config = dict(
    n_layer=12,
    d_model=256,
    n_experts=80,
    experts_per_token=4,
    d_expert=64,
    d_shared_expert=0,
    activation='swiglu',
    moe_layers=[0, 1, 2, 3, 4, 5, 6, 7, 8, 9, 10, 11],
    router_score='sigmoid',
    normalize_top_k=True,
    routed_scale=2.0,
    balance_loss=0.00021,
    balance_bias=True,
    router_cosine_scale=20.0,
    init_std_router=0.0154,
    lr_router=0.00034,
    n_head=2,
    n_kv_head=1,
    head_dim=128,
    vocab_size=16384,
    norm='rmsnorm',
    norm_place='pre',
    norm_eps=1e-05,
    positions='rope',
    rope_base=10000.0,
    rope_fraction=0.25,
    qk_norm=False,
    attn_scale=0.0884,
    tie_embeddings=False,
    parallel_block=True,
    init='trunc',
    init_std_qkv=0.0303,
    init_std_o=0.0303,
    init_std_up=0.0303,
    init_std_down=0.0,
    optimizer='muon_variant',
    lr=0.00511,
    beta1=0.95,
    weight_decay=0.057,
    lr_head=0.00349,
    grad_clip=2.0,
    warmup_steps=200,
    schedule='wsd',
    decay_fraction=1.0,
    decay_shape='linear',
    final_lr_fraction=0.05,
    batch_tokens=32768,
    seq_len=1024,
    doc_mask=False,
    train_tokens=291800000,
    steps=8906,
    dataset='wikipedia_en',
)
Below are experts of layer 4 (counted from 0) of a mixture-of-experts language model. Rows are named router (the router's row for the expert) and show model dimensions 0-255. Each number is 128 + 24 x the weight over its row's rms, rounded and kept within 0 to 255. Numbers have three digits each.
Before each expert's rows: "raises" lists some tokens whose logits its average output raises strongly, later layers aside. This comes from a sample of Wikipedia text that the model never trained on.

# expert 21
raises: " the", " a", " their", " its", " his", " an"
router:147104141128121117157130124138124107156109096108167151169155148099106124149091102125152145094063124148108120126117147171154141168111135130157123103090108115153152111134108146118103122130146150163127139171150181104111111155153130093160149111132117129117128135089140151144142133100166107120111109115116126130136151150110122138171131163108120121137128133103101135103100112101084121133134149137130149117170150103109050080170128139120145155095100135117127090124108133109119149131144144161186120132160118123113115165158090144095157076115178094106133124117149140125120151111166156160179099171123137141131127127145152152122099107151138117124078133101112133125084165137120110130063142115121108128105146118090115100107105157145138141117149168134112131115135143161097191086132163

# expert 66
raises: " Cemetery", " congressional", " Turnout"
router:098114121168103125145154156110116184108135139138154101124124138132157112169101105163119120062136114126141118104124134173118124161128153134138138110137092106136178113126129171117122144137108131160091096105170123099182117150103139124110148127092139104101116119106161154136130104153113158108139148108139179116147140129156126108119105157151148201146093141114158138154065135103132099145115135122141121125151163101130156093121121113143148172147187145099115140131102102164092156143068133163130147089145130140156166138118113145122074099126115087139172128122113136137080124135120135158138138105118113147155139155155122129098136103132119082130098126093120137122136140176114155110127117089113145144100160118173106131118151120141143125139127154126117148179108077105136131102156169

# expert 76
raises: "th", "x", "nd", "12", "-"
router:129090108115090092125118136151101135115119119114071103125139150095138113103133154171133095110100098161158126131100147135118107171126168123187130164129089073165135105128085165125107110115137182155097168127138148117146113116096132196134136138100139117149119139093106114113130185120135148100127142116137125087118147125107100091128099128094123135144136111134104149107075088135135134146116138124144116140152115092127128155123161165157165150127136145132139124137137135162101136167150115116109121103152134130137135155110139155104121141099184146105132109105111115147131130179106151078130068119169113184168134154121107133122147134135158164098075095135096141117114132139163107091128117133143118137175160131147135117084172144111137139142141168105147132132145150140139108136163154

# expert 39
raises: "oven", " Janeiro", "://", " therefore"
router:134100135127130096103169112144102121143100141141099067135139127121134116100102110124138098125132148148161111127134145129132060115118143108120156174162090093125100091083118158160106137113114125122153148148122124154148150152090141159117144118157109149136144142100076160110120170149095162131098141115115148120123096142132101122129121121131151125117145085125141122156126170157073112136143119119115135096136083111121107103146151124105160120146116146087124077142121126106085160201125120210157143120094108113103138188140151116114109114169122064125131123104123136158124078157144117133173124101126146103138105129187117132139163122094112132097104130152110137109098095118138121100141127109119148154123127112139101140135141087106098117086123113111153099145143116139105161138109154

# expert 73
raises: "://", "ller", "Singles", "omes", "ctor", "lect"
router:114098150092126140155101114151094171141140117134129089121107189105113120130136126122144106146123145163140137097152145159111076100110137091171131166122098098134143153166125105150097128110139168146131113128137090117144124099098124131136131147095109088139143161061140135088145126131098151129120156093143156132098111129114076126131105106143164115200121107126118112141110081104113160146124122141099116095109162089114058117132124134143133080163127176119153154153104129091147135163166130141132153109146105136136148162127148152073089126114123115149153147166127128123101104110100174121141099139121084124118141201151115140151143124126139104142188102131094144104100092160127148124131127139121128151114130132163112082146136152154112132147109108113126102143143106137142129114131121

# expert 16
raises: " the", " either", " their", "set", " his"
router:131090139144142128153121118132140109089131101114157159160138144098155119109118098123135161118090128135122129131120093155139055098147124127155108097122130126162166175090137167136123132114154122152107153148177178116104103167117131078102116137129161109168109114090129132097114118156140132117170122131137128125112146162094114100150136119121149157135130078081137119118142152132111097162131082106077118104137152124102096112134139112098127165099124151095128110158165126144126159143163102130141115080131131157139116117116110137122133123130153123132115142162165105148126098153140156148155098155129107135144137166187144196104123122139125111106128104114112130130118118165102148126106137122101135121114120098122061113122159144154105126104142143127057111161070130150129139115097192

# expert 59
raises: "Season", "June", "Club", "Ass", "Post"
router:138106099161137063150141152119161126137107107070116194137116131144128147125146115132174083100100103118136076133117140162102126134080128115119134114174116092160160093153107132128096135087129139093093169130137136129135123118156123157126118119123105109179154102105136149159150127094137147120155144132118127099136111130111148088128118119100123111147130141112080151090139118114127108151118121173119100112143100121149106118123152163117127104068140140137099115167186133151133160163136155086166106128143135161152134110169094155130096122114147142169165159163176129167130138115133123109119125134109123147134102143149133117109115093125117128127127093128097134106133154188107119116143121144134129173127150100106098174116114155161153161110129157156082116177131160140146139123163106

# expert 71
raises: " the", " those", " these", " their", " this", " both"
router:105117109166160083147145125131147141131133141105072100152140121138109141112113126126167077094090134156174105129108131142141101159100070138126186115122100071142162131146137141109111097105142164159113153115161135133149146116099128104152123079154147142146120166075132142134106146146139176130195105156106097131136090134130133127122091158070120107149140137115104129113107119100122100147145148146140121141138110101110061111110107134129114129107113161093136085126127094138120126115109170130130104128151104125108140170123094121117144119121118134104135157125149108165100097078125158208114075159128135129095168167137155135095143163144107131129116134094152096128139122147108143133139153144116131158138152081118111147127127163135125140155153118148139132130113145148125135085134116

# expert 65
raises: " mm", "mm", " kg", "%", "+", " lb"
router:139120127129150143114135111141104176102087100149059116114082107142142129116165089173127147146121138131186135141127117122178123148097090076101128146141122136146130136129131124123115146165175127121112168140135167114137109097138131116099131125081153154100148097172141135176118148136143139113173092158097127103114128126121123153119109100108116175164152125106138103156087142142086119121113102156114105123155097103080142119105156186137142115148107135123199120135122107132113135136169088161140114110119116147135108162127128192117137097125147117105161135150128115177113146121118113132148116138132102115157128139157158127095087137126126067118100093164133132113128122123130100098155113151163100145099127134085107140131136140099186135100141126131078123103124113132103121144122147

# expert 69
raises: "://", "ves", "rons", "raph", "ved", "rin"
router:120158168126122119106125117121107103136099122122136101115100150135153097159135076157163099094110105131175131097132167158123115140093097129105148138109119094164088113114162119126092144159150151167126140146130093164143099127109128108106085070106106125112170113079133150126129135121101161114132162151117128141116115173092122129149116134139177107131120096130097124111126065142157175135100135062114108155131116122110127095152146126140141123125106125131136121144081111138138142148120118124154109121155134162140130122110135184129114096150120135115145133158110108138128069103144169118089112167123105099112140141132147114078083133118167113104153108128067133132094110162088145123144079094103143129146127119115088094098180145154122136092128143157106114145145110119163146109122109

# expert 51
raises: "ater", "ayer", "ugg", "atch", "inding", "aves"
router:095133124183153087162149161124157143111157165089113102113102136146146169153103135159143114129168126122122156111108108112148103192087070163167086129145122122157113137158163147102100119152140110087117125135118130126151113113115106136105132120127195157135120109102139135124122147114142166142153196134116114121109108116164147110098117094142130132141091129138110156097099154123090127152131120079139135127100145090129120154097145145100175108124078133142141127098128140143106160129105127126137138096133136149108129168109125131107101101128099138150164125153099157182078070127063149124121116140131112143147095136160127129131101183142126120122101121131116099165101162175139171134108128146121128131173121143139152120113142134135149108137115135164119147132120112155113117156151166

# expert 74
raises: "-", ",", " of", ".", " in", " and"
router:105052123150142117114150119201102115092104152112094135101135122127088129111088071157108125145107070108137103103154108174149111117144100143119129091088120112132175111120113132164120085114163119114114174157161121108128150164154162135119117128110165107134115101160159111133089129139122138144145119147147120094106143147117102128156127134079153135127152099118107116080113128111102149145132086128141127141135100120105110138140134174117154146080105097074146087166137155106148136155124171105157109121130091128113126187125135104124160126115146102104141133170115137154140119131114127163143122155132164141172082119098163147115089143116097158134105135130120116103121111128116134122125124095117150144121136109098130101106145153135110162123119128118089149150096115119101157138190127

# expert 75
raises: "eat", "hr", "pts", "ights", "://", "CA"
router:101122140146088125105143134095129139122134112107092097177111137154092113124131150131195158105117123153164165092104148133141101151104139118141130167098137107126129112143116150128125148108105172097112160151149109140148118127072147129119123117134149130145096173115125138149119164125121130108138108125097153107130059116118092109121121123109145164162127113157106098144075108094092148134114131155100125108134098098135071149154104129110124111117122162151110107129078121137110128160157175116169102117116136111126108150113124134130089146096155134110149124138102127139115119127129152119161086172121108145116111143105132098163156150134153125125084105096074193098136126120155176146145135146138133160165103070159093102076154112135116121102089161148163112127148108141141133104148107

# expert 18
raises: " Awards", "ogue", " median"
router:153134146151093075196137139138140153112134096119118119141103128143160103120128125175126148138120073130120099171164133133102123112107144128119131146100140127122153112129101111142124120152132141075148140130124126074110124132118149123111166138080124135140170113109138099146131112137127116149154143118135083107125151132147098131136117105130152121143140129082143117102104118108084179145083122141126136130133141112118086173096149163118129143083176101153127099158130118144109165138103090105154139137133087105153129134164091153120095137090159144156106098185156116125060132120099124150130117148123174164121121161113137135137104110113140108067097142136143105115151102166129095114153088107117150155125106123116150133118135194142115139065123170166096132165116119126120146137143103

# expert 34
raises: "mor", "top", "ength", "my", "mond", "stone"
router:123115108113122138156122106154157116100140125131111071103124156148078088113120129137140118112124150144158182117148167165123117110137123142124163204202111085130113067101094151130125155128146180138107139133154112126145123114072142132140158098098151120121145121087145126097132117140164135128124126118098125115136106146111110126140122133134135110128154128112115139180073135121133131127094130127134086103119129065108097154129097122121161094147111159107143161140125101109084136172145102141139129119113105097148111142104163152087095135150114121126155141153103127150074086124127146101135111196146110099159126147138105108139134123099120130093129132127106189187117121163117165112124117125109158145117130129123086127154155111126099120151112136150111125142108153119130162099162152

# expert 11
raises: "hip", " themselves", "ki", "hire", "ky", "boro"
router:131132143116115137167097107133118130159133121132119127123120112113105114118115136128110153122121105153126156115131162128109080120129105105091171121138097140129131109120145159103134082108157132115114169117170097124115121158130135112122109120112176113167130147128118131137090088139156136140129123122142104138093103126164114155114147124145124156142146104117146096100149077139124093152122100142095116120125120097120123148148091145159111095169131150084150105120116064080114147152159176179167141118127145136097115163140133101125102118113127136110183130128180141159110089122156167131138119120113154100139149149123157107116129099157080185091171126123157127116097120168159184079172082112123161175115093111134103107096156148147147184152151121127117105129148132132111094144128161

# expert 41
raises: " Haleakala", "ancing", "AL", "orne"
router:090128150138150123144115080137155135091093133099104075129137145120128090090109118150124121114119124159132142109145153133120115122072121155111135191145127090117116075144119111136095128114133139117107109134168139144128107161107133107142108144110128123160140131110126134127165116143131143090108132123129144143112058145138145106160077129102108123138130119103108137138089108096101123132108092122171121110128120089133105103159105113153177086115087139115105165079084142120157137134156134111149137136074124158102112158113145119094124114123145113127183163117152128163110147122162146114110097163127130156126104166118120128107178136126151106130123135127081125169139092136166127083115099114105148159125122121164085122083158088141153116087090163126119075150157138104116158121156159

# expert 22
raises: " the", " other", " his", " their", " its", " a"
router:114102122162144102134183153134129141113125122086122159157143123123138138163071135134128106185123115162120131124102137181145112147122135094118125147155102076127126103121172128089100102134144139084140137124144129115138151137115096104126135143123130125153146110153120109123137113165126147120155094111150123123088117151109095118102146075077107103156082086128093161156103146128072136135105111104093166107178164155119106151085111148092117105151118125098115132137071094148106146113109139117122160113124101171119154108109118137120118096114097093156124109136096138119132104155142139131154079162145163119156125161153180115127139121178151125081143090088143118080137138164147122092114133124156136165113149127161128120105120145097147154120137142172106161119111113130138103134127117

# expert 70
raises: "dale", "master", "king", "igan", "erb"
router:089138110140080109134140102139106151131129111112113111126109138121105127106146143171163136123122121163136156085125144113104114125115161130122139171146106106168166113112145133115092105144117148083111123097126078095138129139091141125120164086165106139157138152071139116094099166101122117141106114126101155137114082139076096111127108090111117128142099136119129115174120130109098124158118158110135136069095121079083105110161122139088126101174095139059157105142147139129143164134102148087160096116122128120164120131106100133169117094148141102094120179137147119121125107118125082106133103120148104158098145133096127151111121126072127110123160114151098141154114131132140118117112110106123129127123105122147090084128159154129115183123180163149104134141090128107142138146162131

# expert 68
raises: "illion", "ely", "igo", "als", "itt"
router:116117141129136119140119148148158116145134144085126116180100146172162170133136128156140110103142160151124159147104092104103110138101106123115131128156135117122112145104117140120102149178139178117139118104125094106191140133136094105142146079128129081131157064074136096113135118131124153137133150112122125141139108096140133150117086116145118094151095142138138110130090114165084149153132140135149126115115111150103157097182135125094147112089118074139112100111111097083121162122098143116141123130096091160155141160158110151102114136131088150090153137127128110169142083103109139103098152157134105114152118144135110168149113134145126137105177099147093117154116113154128181125159091136119109121158111107110130110181069128125172149128133152137153111123091118152125153150139165

# expert 29
raises: ".", " of", " and", " for", " (", ";"
router:119140138148093130133100131122118113132120136131155127100139118111154090170156123138103151160118165115156108151117152166173092107101109123082132125115095108118126152137138117124091109157122131160093117126111116083118086136162127137100132112126093075128136135100157121092147160195113127092175176113121163105111093114110100109112100086108140151121104147086129124132125102119143146120119158133120156124115137072073114071112132122111120145135140081082127096194120125136111115115129126151130065103113123104126137142143104142117150140170124105123144168140110065147107132122171108118160140124135107140112106111123148134128107152163124080091157156126127105143049111116108157113146101114143143145108136128119105130156136148110159146092162138111142162111085143139137125128149125